{"n_layer": 11, "d_model": 448, "experts_per_token": 4, "d_expert": 112, "normalize_top_k": false, "balance_bias": true, "norm": "rmsnorm", "lr": 0.0026, "beta1": 0.95, "batch_tokens": 65536, "train_tokens": 425400000}
Below are experts of layer 3 (counted from 0) of a mixture-of-experts language model. Rows are named up (a neuron's input weights, with its number) and show model dimensions 192-255. Each number is 128 + 32 x the weight over its row's rms, rounded and kept within 0 to 255. Numbers have three digits each.
Before each expert's rows: "gets" lists some tokens that make up at least twice as much of what it gets as of all text. This comes from a sample of Wikipedia text that the model never trained on. Tokens count by the router's weight.

# expert 45
gets: " at", " November", " after", " May", " September", " October"
up7:105097074107107138130077169100166083096159183072110172106108148117112099087133133107175134164058117125148180146152162160084143133133166110160192095071113137097126145102108139091130125169107150
up8:099124141159113150127098138199167189078140118122120162125178137088150128145123117126103078142112074121112087079115157130124120106117088110087112104140148125097114139124085145124098160082141076
up9:058119165143140089152124115110075155102081149115094109202183172130144172137082115132136158176143115159176100080141133057113117130119150174142095079155068119148140144098125084160210172123153176
up10:139114062139115175161132174106115130161106145163106127137178150169150162080202106108148167121124109122146142163076093116098093112140159160113123129095082136202188157148087167133147085127129163
up11:146113210098146144096073155134107131161115160129135178115125122136181097201112168128161140120085136095124148122146150135132137100165090130153114092131141107113141076083151098111109101129110163

# expert 48
gets: " a", " an", " A", " one", " two", "A"
up0:153166088122122162145173104111191164126105113076155122221125107167078122109136134125078142120098110091135132109163177202158108106146121135097120130104087117141130154135128096185101143171111149
up1:109152122148086158151136126122056103106120179175151133103076144184139138195191134032177083147111138069135097116153090111168137131139105098121124099154127174178164118123119123127188127103112132
up2:158163133168156101136123110144145107140139180135092119141125108116121138127168160094120108206108112177177120111047145118069106151075140112173113208193129190075086129167148162143072119095176191
up3:091150114123139142113150211108137164119116125139099139088090119124106099110130180181114148101163090107104089132152135112175106099177195156125139109174136066120101210096062086109113149134110077
up4:187092080121119132086142141111116135158129170116151142081156142093173123159097170171146139140168100127115178141097136055197115122123146106096135111145095098075163062137104166064186125107135099

# expert 32
gets: "-", "|", " -", " •", "1.", "2."
up0:156200115159071150153092121124097142169135175112137122137090188149135107156172137100129124154144150127090118155183133204194093167115094129161133148081219118107101150175088163142130124125127144
up1:080116173173152047115113089145092165142157143090162151142130144158120120124096109138151141096161188154138140146180131124095109154152120109153185168148134101175142165140175114117164104134123097
up2:121148107166167108126125137157147144157136098099121116232145148119146100172154102077106121141154080168167140199080114124107148151144175129144180162131106168148129109185137143118142154057085175
up3:136095176114117167157145182104071094197059147133116168149134117146067158100145130155131116123153090181120157156099077143143175139118206148090145151095148099152112139125130158131105153119086073
up4:079120142087151162157122123163100116126083146114053157145131135202150146154114131122134145106134162163142142145127112139104180074136143091116094178091128136149112135109136162151105168097142163

# expert 14
gets: "\n", "|", "|---|---|", "|---|", "---|---|---|---|", "|---|---|---|"
up0:121169138085153036106165186101082090122107110125167146099109145200098076087110102125086111174182091082125114105151136145141187094125104153119124100113164143091084129147158103133127128166132107
up1:089153035204113179117126109149115140127157075170029099091092116083096127053135123133174124153114082152116125163132143173166094116117125123178098118149165142142128119115141096124093124147141106
up2:140083124118133145098076153161084150138114176188084114096080095104116132161164126137065117098183114111068131146114139169123095107112100146121088093102138128102132103138134144160185159175103083
up3:131114225128113113179090136133116172186162173168107121190126168131119132162144167098099148117151119144089090156110131134186149157173151159144102093098129111108082154159131112084079177168151112
up4:142201147142073157134111114106098092126145105119131144134143121155167141142135149135132102141159119115070128113156110047166147122165102177100080118176083134104160108094133106153187150132157127

# expert 61
gets: "-", "a", "e", " New", "i", "s"
up0:166098102186158125117180076121149078124124191146160134147081131138094163138145104142066142146164083122155160139157141096101132143046088091127082164105128087109171119133143064117092082131112140
up1:086165098172151084092112120175137074074091172102110071134130168134120113097117124139091128162150096146160120125105125119155194127119181113142151108115126162154036118135097130081118129147135150
up2:097092135108164118167067144137106125139164117174099142155177132120190133125106185134180104165119083080051082103110173151148110095111136150148122148129145111053087109097114065154094080139140129
up3:101169131185096136096128102169152165127104192044139123204198137090170103164147150134110147087118128164094160098174110137098116134127150117129148153084137188095074103122117146183143150134131137
up4:120094155161132099115170166130165128068198118071138120121120123101139145168047119126120178179115084139083099148080103143109073143106066115109113164059084152126168123214157138139162159134127132

# expert 52
gets: ".", ").", "\".", ".\"", "1.", " 3."
up0:182130113137135185098108194200144178155199095178121165093128121180146091168114076138195163108138135118073178165072108113177100175133117112095179163190130087161048108139124109120061171132116157
up1:062144175128149112130117114124121123042177139124083145174156160115172164101199152087157129152084152173151057130135147084140097176155108153191130085145159149091120130129186111109204133180189100
up2:150155117065164138103075082139120083123144102154110072124150153155147146162123113117127126141128165126088159122137107150117111076117178081152164091145131148118119133124145116127158143117132139
up3:150084135137172109137138149112163144149105092108124181074123139154092120135124158178088084177109079132086078116185125136150108113090096109119137122175090097092115113174088090107154155098113112
up4:121104146114157179144098114136062103161145086165105071150155129113145092085136149129169139143143125113143137082133166086113048096141117115149127130095102055169113115143093137112141139128124125

# expert 10
gets: " that", ",", " The", " which", "The", " who"
up0:059119156140128131129126159060174117130147131100131102111104161119127106139127100159084119109154120132088103169142134117123162150191215129092111115154170095106081122112129104129130113131096150
up1:105130127161153101133127118086133104077157069196087127146181147134055112125108104142114154176105140126147085117146130130130065169113092155140153118096082142138143118149124085118179138071152108
up2:127165141155140072087123182085169104140137161108175211113129119110071155116123137102170121123191138187182160048117102118144114079112129064100109107126080114155078057134181075061145110177114142
up3:103105168107139128100125137117123136104125070103152131157130105161182154121155145151124125148072101150127101116191104113095103122112133123201116068072155112134186121139201151073119127043115108
up4:088185145129139142139149062063119113169143114161145151122152145139090132113137128179089133176143141162117147121100083160122087063105139152158124106078074134092105114191171096096118150121066113

# expert 68
gets: " 0", " 1", " 2", " League", " 4", " 6"
up0:134155154114122138144127132085146136158107135118163126078124116155136163149149152122117122078137064146094136159110146148094210168148127116144132180151145140093113105112173134061102098155126138
up1:092100173115156065085153158095147072070134132091105134119141086120097147155067121114098101149124090115165180139129138141134114134109148083162064125128110059109128125136096126103100171196130148
up2:218143079161154113123103211182146072124102147131115151150152195104110124163111042154084133180081113098105134129182145131145121154102159134196135158062102110118097132121142087128188161123111168
up3:125121114172141107106137144143079103102131105202114077082110165208163158167151123100102171138103030201149084140185098151142084138142098155140084154107182144113153158108130099111115085129075051
up4:149150129163177124109148150048121123150132111170115144211109183110140144107170169110122130138065218127198120155109102135233154083150108125158158154132078097141142117199123137105056157078093108

# expert 4
gets: "\n", "==", "===", "See", " also", " See"
up0:116125168120081147116119106107162100172160143205121113144092074144162138109167193077094138121139140132130099158148182114151144089075153139162150161063178142145094130162145159088138085106158153
up1:118147124163154073137074089167096127129082122131051201094114177092149063074120129099159084185122114116118025185094175129169081153153121116150125111145140122142120086116123078107122191149150126
up2:128133159149040094087123145085129163140092092109114126173057070134150169130081170129138122179111159092117077138116135113133112108165104176133120125161080145051093146098111156118152145146124077
up3:085162144130180067157063128153129147086144145137198174124080117134124140184130121160154191088107176168161094150127089089083158128148140096161135165085146127177118152186127148117105156128148118
up4:061144116148166116086144096109104140161081094186141111133114153176156160145185126092169100100119107140081073069127106117174147146101126140135161195108133133100134119147151121114119172135154149

# expert 8
gets: " and", " of", " or", " /", " &", "/"
up7:102085100126140154217151138160140091180111144131167124110150151152161107065124074095146106122170075149142177066118133124160121144135126142122080106131178122067101145120108106110093127124100126
up8:177100102123065141122145106074117112141157142148122107131095132083145157136180157140114128116113132111093123118172125132183108147146153215085076104096141145074185124163161128151131102149045146
up9:130085149109152131162097136086126144066082068074093117164113168130118210132105227044127123119122107157190114116168054100110117060152141138123174073136102107121088145153113100170165069135150143
up10:131193154155156159118088099116103163085101174120140114140133070121136135139119130106128090142078148240139101159130107122150174173183111174134075085095092154179158098182149152173096127100175048
up11:129163090102119125095151098132119114156185140137155143151184131192146157099103144129107146161108129169110203109152145185092115114146125054163188086081165197135139110139121123114094197076120144

# expert 71
gets: "'", " from", "’", "\"", " From", " of"
up0:084137129131057060097152188166128118124105127133185071124062143110109100098136188131118184120159151128144161128126155178147133135117085105089220177099109062170120084188082108089059125185113141
up1:089153141117147106149160152151147080144139173108127208156135191084063172165155101129097146136135112126109134036100118106087173157210140101117088141109130149158104110171128104161164133154094091
up2:122188184167146119120122190130110156127093127071145136119109138110177098135155139139139120177149146145174158112144120164152204094167120103158158081126096134084081109114089110115130090111096164
up3:140073096140147114126142122094105105093122084064155135182158163209143188165169099106102138124125109117138155116126163112126167149124116066153073153082129083130131166113119074153148126083084099
up4:103122133144041103085190179173118144129085119145108174143110172153135132129128125152069195152075205140131144082139100167168077134098166114056162094110094126167110083144193099125149131096108100

# expert 26
gets: ":", " |", "):", " –", ";", " -"
up0:116094061108163167163138068099124125149149165134105074154150125137147125118115103159113162086090123126108120082116109159154184139152069143135085090082105133123096194166157099168140176144162069
up1:177086147190091147118125089081151141150155157139116143178090156149132169133086171153117137163141043139069151083156100149135120096124119149107126136150148114087115177186155158105192151126107158
up2:175200090117142099092097177144086140193203104109103133090103099128156107130075137112115117161125191147094149144127148077135105128112108147105170146111119121141141090105117115124079130158168053
up3:145208119132162191144075139174136103190113082081131133159115085093160148136141097118183156078084137142155134094090095122121146084103050159107157177061072124146130127127116123193065098139160144
up4:134101134163121122141184069127103178091140129140178194094198199102165139122121085082084109130114130147086136116104158152177159122177168172136063170160113127137113122146095136101070076144140112

# expert 35
gets: " (", "-", " \"", "/", "\n", "–"
up0:067040102115126196101138151130090121154144086117161166136096180083135128214153163142134138151196131102147065079121168127147163094128124093130123091135133174174105156144147158130108138140119164
up1:126146129189119070096124169148164144172128146071147142123142120089144112117117168149104153130141110096153107116036125123135101137146135087154099171129112113147090132129171121142132128095162071
up2:138051183083115108166125171087113103126139155155088126124077134136148113125115177162131147169183085061109098082142098153095091148153135076148131112084087122106175181119147129146097054143034104
up3:100127103157114146133103168118131116128149095179093107205143153137147147102136172167128143159110114136171135189128170138129148108075152113123125116088076137121082108111127137168130090159141147
up4:147139113127156097092122087152149155169129056147128148112112152117140144174115141106100087118124130124126101101210103146109087065106125201125151124168102095145146108125088133130097194151095135

# expert 49
gets: " in", " to", " of", " on", " at", " for"
up7:065162084138106180111115085146155077094086152101093099114148162111147109157109141161109147098134114099113151128116048106120121196109124135155137138118204186144105119126131046105085118129113152
up8:096104149166079180118093115145110088099132096132082128151089103142185152171195124174124144143138122090161154108111125169114115100144148156136113204122149136105082105094099145157141156130128104
up9:106086144144149069098074107084124059154114167160126110095174089139122080076121118121111166078117112147109178131104107125106123119103154151115120142094150203079091146179105123117153184135155141
up10:110116201132093197104059192103143123168159105111154130100151157106093100139153084158112121093183155111150137123120173124167072092150107117107158178154158159142116208138047105133155080125134099
up11:113068144080073133136068105154125116147097094126123127177114111150111089163117121181159164122075102130063124176132124138064100124138115148183098154163130142189122074121113160120126149107142152

# expert 29
gets: " |", " by", " to", "|", " with", " against"
up0:125139101148131179159174181124193171136112194124103165148106141107170102166130131131113084208146080097095102108137150141168147137147079097102126142155104140047117168124084122115148164075170074
up1:121151075128167158055092123124090169118126161118131092053083150122123183106158087231107083089173075121170120119097091159109143145126148144183139173113129161138099176071135093120115173124161109
up2:078121163133148090108129080181152171130184122127171126145152198098151124100163142082136086067157105092148094123139082147140131091130144091119090133129177158094054098100127100142118132165155175
up3:127129242130115136169166137097151127158149135164165136117140132108121149098151108115097120101141094177155132118099115129044160150116111139107162164094170115159142150161118143190203065179167160
up4:113189204073051146130152137090157046112117117089140161143149161090136116121081141150108124137086075180106171129165157178110127124181119143112134139135170117144127096078109128074115168126121108

# expert 15
gets: " |", " on", ";", " 0", " On", "On"
up0:201102124153137159107130107182122129085070126174156089075131095167173141131107144122112127107132115135128013102113151129149185147142154120141139099072152175116171161115151199063089087109146091
up1:116150037094119120142128197120095145123161088135144207180170145113164127142079095141100145167151094106121162096146150180099156095159156103165178023074085110200123204120088113155126116119089078
up2:161130115124096130107142143137095147091086114167180162093166183119086185094149117133137135124110072138118142083176147138171170162154086149108063104129162153077098143146122152110094141164126123
up3:106089154139160109121140147089169147101159133070128141141124120144178092147119065125169117148107202138093140139094140122112122100097120193120125127068124093129101118145164181173158181121064154
up4:099172125135101134101147086191099155170135156081115100134142109130162149109083139201106133145129145085175105077186159091124096100153135133142120107129153168126150103122176148117133139086145133

# expert 31
gets: "-", "\n", "|", " also", " -", " *"
up0:081168092119113161140159135187106142172143132112098105107086159089120130178113113107076161165063108141094075166170084175156114171117093111145130139171132119090105115103093124200090128081080131
up1:112112171119119164178140169109104091072063147123125136140147177137133071122081091143150091156118140094100097154134146154133140074153166147079108152134133095062140098131110141082140157134084151
up2:158122075196128150157089114170160112145134105141124107126061086110147092156141112127088138137097110118136040177132085148135165143161172176104147129084131081091130153116089143130185137085135043
up3:140151116133083139095157147138145084137155169125141080103128138147123174105125164172102135113124099091170105139101138115093135146098094084058187143120194132118110110093150148121097159144127085
up4:215172083158176177133165132045132181113113172103105120102133107150061160164091196105168135144150141131117115133171170133131156087090110175174144066179151126105091154126163159153143092150086130

# expert 74
gets: " |", ";", " 0;", " own", " 1;", " 17;"
up0:046142130140108102156162172122131088165155157132148086164150125122167188167054112225197108169151111152115116135143117113138123104148126170164171129165072172107123155157153115110130204196096115
up1:132118137185118166131150123130162175112128103104120076070176111156148112088201092119132160066113112102122109234130136064107128137113123132119132089120107209155192166135172097143176063152117199
up2:162183139142075108095119088126145224132074175171109123093128136131084132198113101112075140098114151148170126119058085119136153188134116132163086172130122163110099120146124090104141150137134157
up3:174154139155112131130171086101105182134091140152131085128147155144120167086127117151080102181136111166202097140151147104126127084137137176089069091085104133154135123142084097154142140086162159
up4:136127168122142088157087138133132093104190152116123145161112114153121149143150065102127129119120091138101113153126096094085106115080117161191119111124143186108133039136192150150101198147183104

# expert 41
gets: ".", " is", "i", " =", "y", "a"
up0:113060151130140153145127165135151079069069135132136128096132139091079091090117157137133117162125122177103148106081117081139170116089135176103130179091140120052166114121109122095105122122152141
up1:173158127148138101123133187155120096131208143074125197152103120142214112077132082143093144151116168168111131090147132084115123150115142135153109089167073128068039169132107131141110153098120162
up2:137185084094080088088132090136165137140099153145073102153109085120130117173183116154148106108133140155126143125145114181108158123086086116133188069183189156125103104124125138143130169103133173
up3:170050134203088194126222143142107105125093081073154093158101139122158136117176093101097155116110065143087111064137141145130165113130177107127167100086120060140160164109083182069129142155129145
up4:165095121070106143111175175161147095065176147114155149118111160214107141145127086166108139097125136121092189137113078118116139148080120109165138115151125159124134056148153146114119106075100135

# expert 44
gets: ",", "),", " 2019", " 2014", " 2013", " 2024"
up0:156175143117109132118189123081159160148121082066077128123072130129117145107131092146156144106119131162187138157165123068171125107131126164166161037103133151106128089104108148128109105136144116
up1:151102091137123173164113135205122137165197158136167145093161086102126083051107119070121125176193085128118180124110152098191156114113169101137121141172153063118119131137140084143119140158157113
up2:148164176120154125133123147128121117099131116156099131083127123112165126129132124137068108157175113171113146161071120106165155075084104199158116103153101124154049152130142093109106158069170148
up3:165083043104078105073192146138170162054081120144062069177104078176145102095116107167133123098092097114141179079160108162117142162118103162105143102142163148126148187105082140104132171080134139
up4:149186075125128142092114132119131100114120048112096167086101157164154090116149164091157099149113155141090124175145147067139079142134091182133185114118105140103158130103128119108122035110078122

# expert 25
gets: " ", " c", " co", " \\", " m", " t"
up0:136123094122108115182152125136171109130109089141135125167112179125136088172131139120103164134155112140108141182142177139077112131170101067053158174129100091193104112089085112171145132094071077
up1:073152114174166143166139111150083093181148120119165127080125074136157151101153143106134139162184102073108108123133082175172083121179132124115130136154102134156167124131125091071196124169084144
up2:161151132164129128132148107159108149124136141153132025140131156102146171131091120125097139165134129115134122154146118089092179182172110115155094116167159169150207167107099103126124133202140077
up3:149152128160154152102107088140101070092075101192122082161164099120118113130127114182194135127099139132136082171092136104098107088065143100172119063100107201110116085137129171073152120181143103
up4:101136127161135154152127178115125121161130138120210108105109167140165174141050120153149109156136107139123148154124118114091137099111143059124109113102183161178103065115151110086141130073119097

# expert 76
gets: " the", " The", " his", "The", "s", " their"
up0:121098094132150137102101134166087113102125080104116172094084134104138068131130091201052037086158150137122128140104158129082158178104110168172178160154114106107093113143115105142146177141121127
up1:126105105190145190170142130099113101083194156132149125137066114096172130141088057160137134130108163152117121060066159128089174058136125136110145153158112074095122059199118133061148185062171087
up2:092112148091129140127141154150091140126202155127157124132130159078124120110137132070143155156183087150074133140151156113172110115145135141127152119158164144132077108159168085113124107129077142
up3:139160177175139124146113091162194155114069130130075142159141119088149136139151197098158139138135113170181053145086201153165095085099122110063095155103134090109114152171143129102157099167128106
up4:207127096134156140056074137136099159107065127172127071085078099112157117147161123064109139117162105142093115169121106119105174138115130121154175124135095076148114153138189199138162086130086081

# expert 6
gets: ".", "\n", ").", ",", ";", "\"."
up0:126121134085152138108182084118121133104141120096047128128138138102148099149117105127085138064130167116101087107130116120140090094157138173115151119118127065087147074105133159138095107124126160
up1:177160061119153139109160090219099184155125137101107114087151092183095096115111136107150153103180164153124165160116133167161105187152109040118187130119124155131106149162064163171106108102173163
up2:148116200128122133124097112151109158107086151149075121134151144148101129179139165144122151076088099098120072136109155140095083114112105092195080145118126139134150104087160106178038161141133191
up3:143104145136138183084093127143113136110083142110157127079111159096105154127129160142139124129085150141192126121132163115167126140129126134173136151127133215141168179173144183090160114103118136
up4:135089112159121163138120163133182137146153082146123169086070153124128071116119122057117149149164124144086146081120192137178158110142068121115097120102073149102120112065140113142126165104152098

# expert 66
gets: ",", ")", "born", "}", "\"", ";"
up0:117133086139100126151113090129081090061046084185130152127153113139084119105140137125132151135146160114130160135121123123169162159112180105095154154092176161159067089102124114132104126162187120
up1:129127153074158149099128108149116135148109120170119100148156160033152154206126071084135139114131109165067159144145177164163118119170104107099144087110088128103109134137149152158159094088168088
up2:127119194170093136132099124105154094090105120174094110091165149110136113092138111061133099130121148128117087139144194094130157182174120163157112141083205170134121124097094113060101098157137131
up3:104128159130129107147125162187170156161156094146181140152157094127147177172155138127132113181100115133061152141088077126132064116129061109118101146135155112172131147088131113116135100079095143
up4:141104084090079178127093133139092110113133115093166096137104170102171123129114123123069156149134108109200079096170153103154125147112151174180155168137104120120137146066074103090117116127117114

# expert 67
gets: ")", ",", "\"", "),", " /", ";"
up7:132163141061202104085109155143120129162081098185152188159108152120107137123123116104125078043102135101128162169094068147136078137161110082126098131128138179135127153147107129199105160153209137
up8:163171156111168075134075141108190146112133136108139066118151169120123080058122122115041085112126102131114064056122152072113093115142114124133150121080112133123083107091088142085061147099168105
up9:122061085116169173141161066114167122114155154128120164146131180086128149110120135124171053142127108131097142090173126130142133116117166201158173132102126157092111113133142056125109119130092126
up10:133191174167119144142150182175041096110135147089079055152166152110084108123151176165140106117158119156138159157131170106137112124174139096136144107140166118119128194139153158155103164119126124
up11:115183166114104101190140095095113103103102159131150110049143159119103104213089148081149136131101128126063157177130064155137112122137108119116131159178096138117108166123169073095155120113123095

# expert 28
gets: " in", " In", " of", "In", ",", " within"
up7:105131145129118132168156111079141126121161080079119113201216147093198148151111125133080081128096103162098073186092076099071143138081087177132076167154117089128147129096133110140149088127092157
up8:119099086140134112069083139114152122097129101110158156109139162056171131080104116141137177131092144129077139123165167149113147135121118054121170136059113168140147155128139154158154198109171108
up9:176136133108142212112139124185150122125126162173100093152166100129070161120076129122151161130137149101092088020066099143157089111100134134119137136164071147161187155143149129127114160105079131
up10:123079121110111202171130077100085187102125110140140124066113071102130134187091167131164167102145170177140140143080124100123115144107114129175100153153126121123102101124141129103115153159152112
up11:154143148139168131125113184133076124078124086083111131159156123112056140123095146127130183129156129135118168159082137023165092159130150134160125090093132086083128129103102129088096147165128125

# expert 70
gets: " to", " for", " in", " the", " and", " on"
up0:126121090075149064133134125111199117150121080122141148123150112087146113052109178124150071089121102158150129165108116068083140093099138142109184075073224138075083147119152107117161105122140137
up1:131187159160158118138109109106090129136121122077196115179134165144084097080158091165087210126077201140092160136163090153121122141112159092088109146089136150134128135169117146179058125166065079
up2:163167132106159128051146103105132096131120128097109123101118183199092175121163118136177189136087110175134058104190120139097130099104176116192093127046150155193175142187101121106092170188127149
up3:165211178112117123120075141134103178116123151121168068193090192123132176135182091124123123111095105129065098122129119108114122130172126163181154132159108143137085116119195099123056177184097142
up4:128126065128077131086111111158147143111157144142100138134139104122080158155102126125117078103076149114104175131124127171129123132163122147128169171126124096133108087103132137154140141102154115

# expert 65
gets: ";", ",", " –", " -", ":", " |"
up7:095095115121114170107082171156167086124162116140104149155104097138062127163130112107165152154165102110167149106128156097192140069157167103173108104119124132157129125197132095119142164177058091
up8:071177119176125177068129114151182141133138176155129149157152140089093168176153130123111160134138192080212153132176145134152106091133124132122116159060113115195160093110139174100161129148116077
up9:158076125104121151150130194220085137135067042148081119091140183169121128166127106162075113115096153121144097086119071099147111139115088123147116113118109120054066085077111136191145119047150115
up10:134139141089129138127127095136125124136154161126127093149141151102170137112147073117121129129127112120113173139141091157117165126121164105174153117077125165167102083153096120094116098130139092
up11:165101106153138144144102116172105127132113178141174132137091104130128179142106157155094126160090135067163143108104113139168104121135131158138136130106094093144132087186082150215082162113171120

# expert 37
gets: " South", " North", "W", " West", "N", " East"
up0:135156092137139162178126104109153115092190088090156092122116130111135154127141158061169099112167137176121088139103128125114137208120107147136059066146122126121070095122119150136136156127112113
up1:143130121122135116132101149175086134164098154127126179220131139144094151122152120147114150166113098137123119143124158107111139150153101161159110135085071130187082131139097119135205061110050122
up2:156136196144115150121079076109155113112132055171168162122132162065133140119181131131130104164164113116139059107195155119130119131111116140126128153180122133138135164141167154122157143165109099
up3:146111140140149143135195156149111150108110130140163145148122062171120099109159144164197126162167165150115152131146189094135135088145152140149107057149116181107165145110123059193116143098126148
up4:175155118132132138128178154054149145035112115142145059160133173140082197201176112059125093140135169116212153135152116156110117205108139111106116218130137163205137122100089137052110151126122080

# expert 78
gets: ":", ".", " to", ",", " and", " mi"
up7:131133183118126092098137120134161139064110150122116133127120143176175092155155235138085109109179118110038116161116164117109124220068147132188096093107156139105104141140080116116127145103119185
up8:123139123106117147140097125176115185182123144067069122135092138139136128189076137120173159089090131136131096122061118183116141132184098049080134057135162153141139141080114177176160121107146159
up9:102084054142185101100164120129217149102110181120197141097142101074130132088131046145147118107125142097147112111107132131041103128177160149128165153090155186177143098150121183122130127122132179
up10:149126126158128112098128150158115089112185137126119153171111109126183142141167123068148140090197081140131098182106135126105118114167121142136170131137123112149102102203172136111170113136123075
up11:110111182133117118098125132179100095164099065132108141120141124232156144204118120088185097173119123134124142110203168164151153153123133170078189119159173091178129048146122128198123129124109104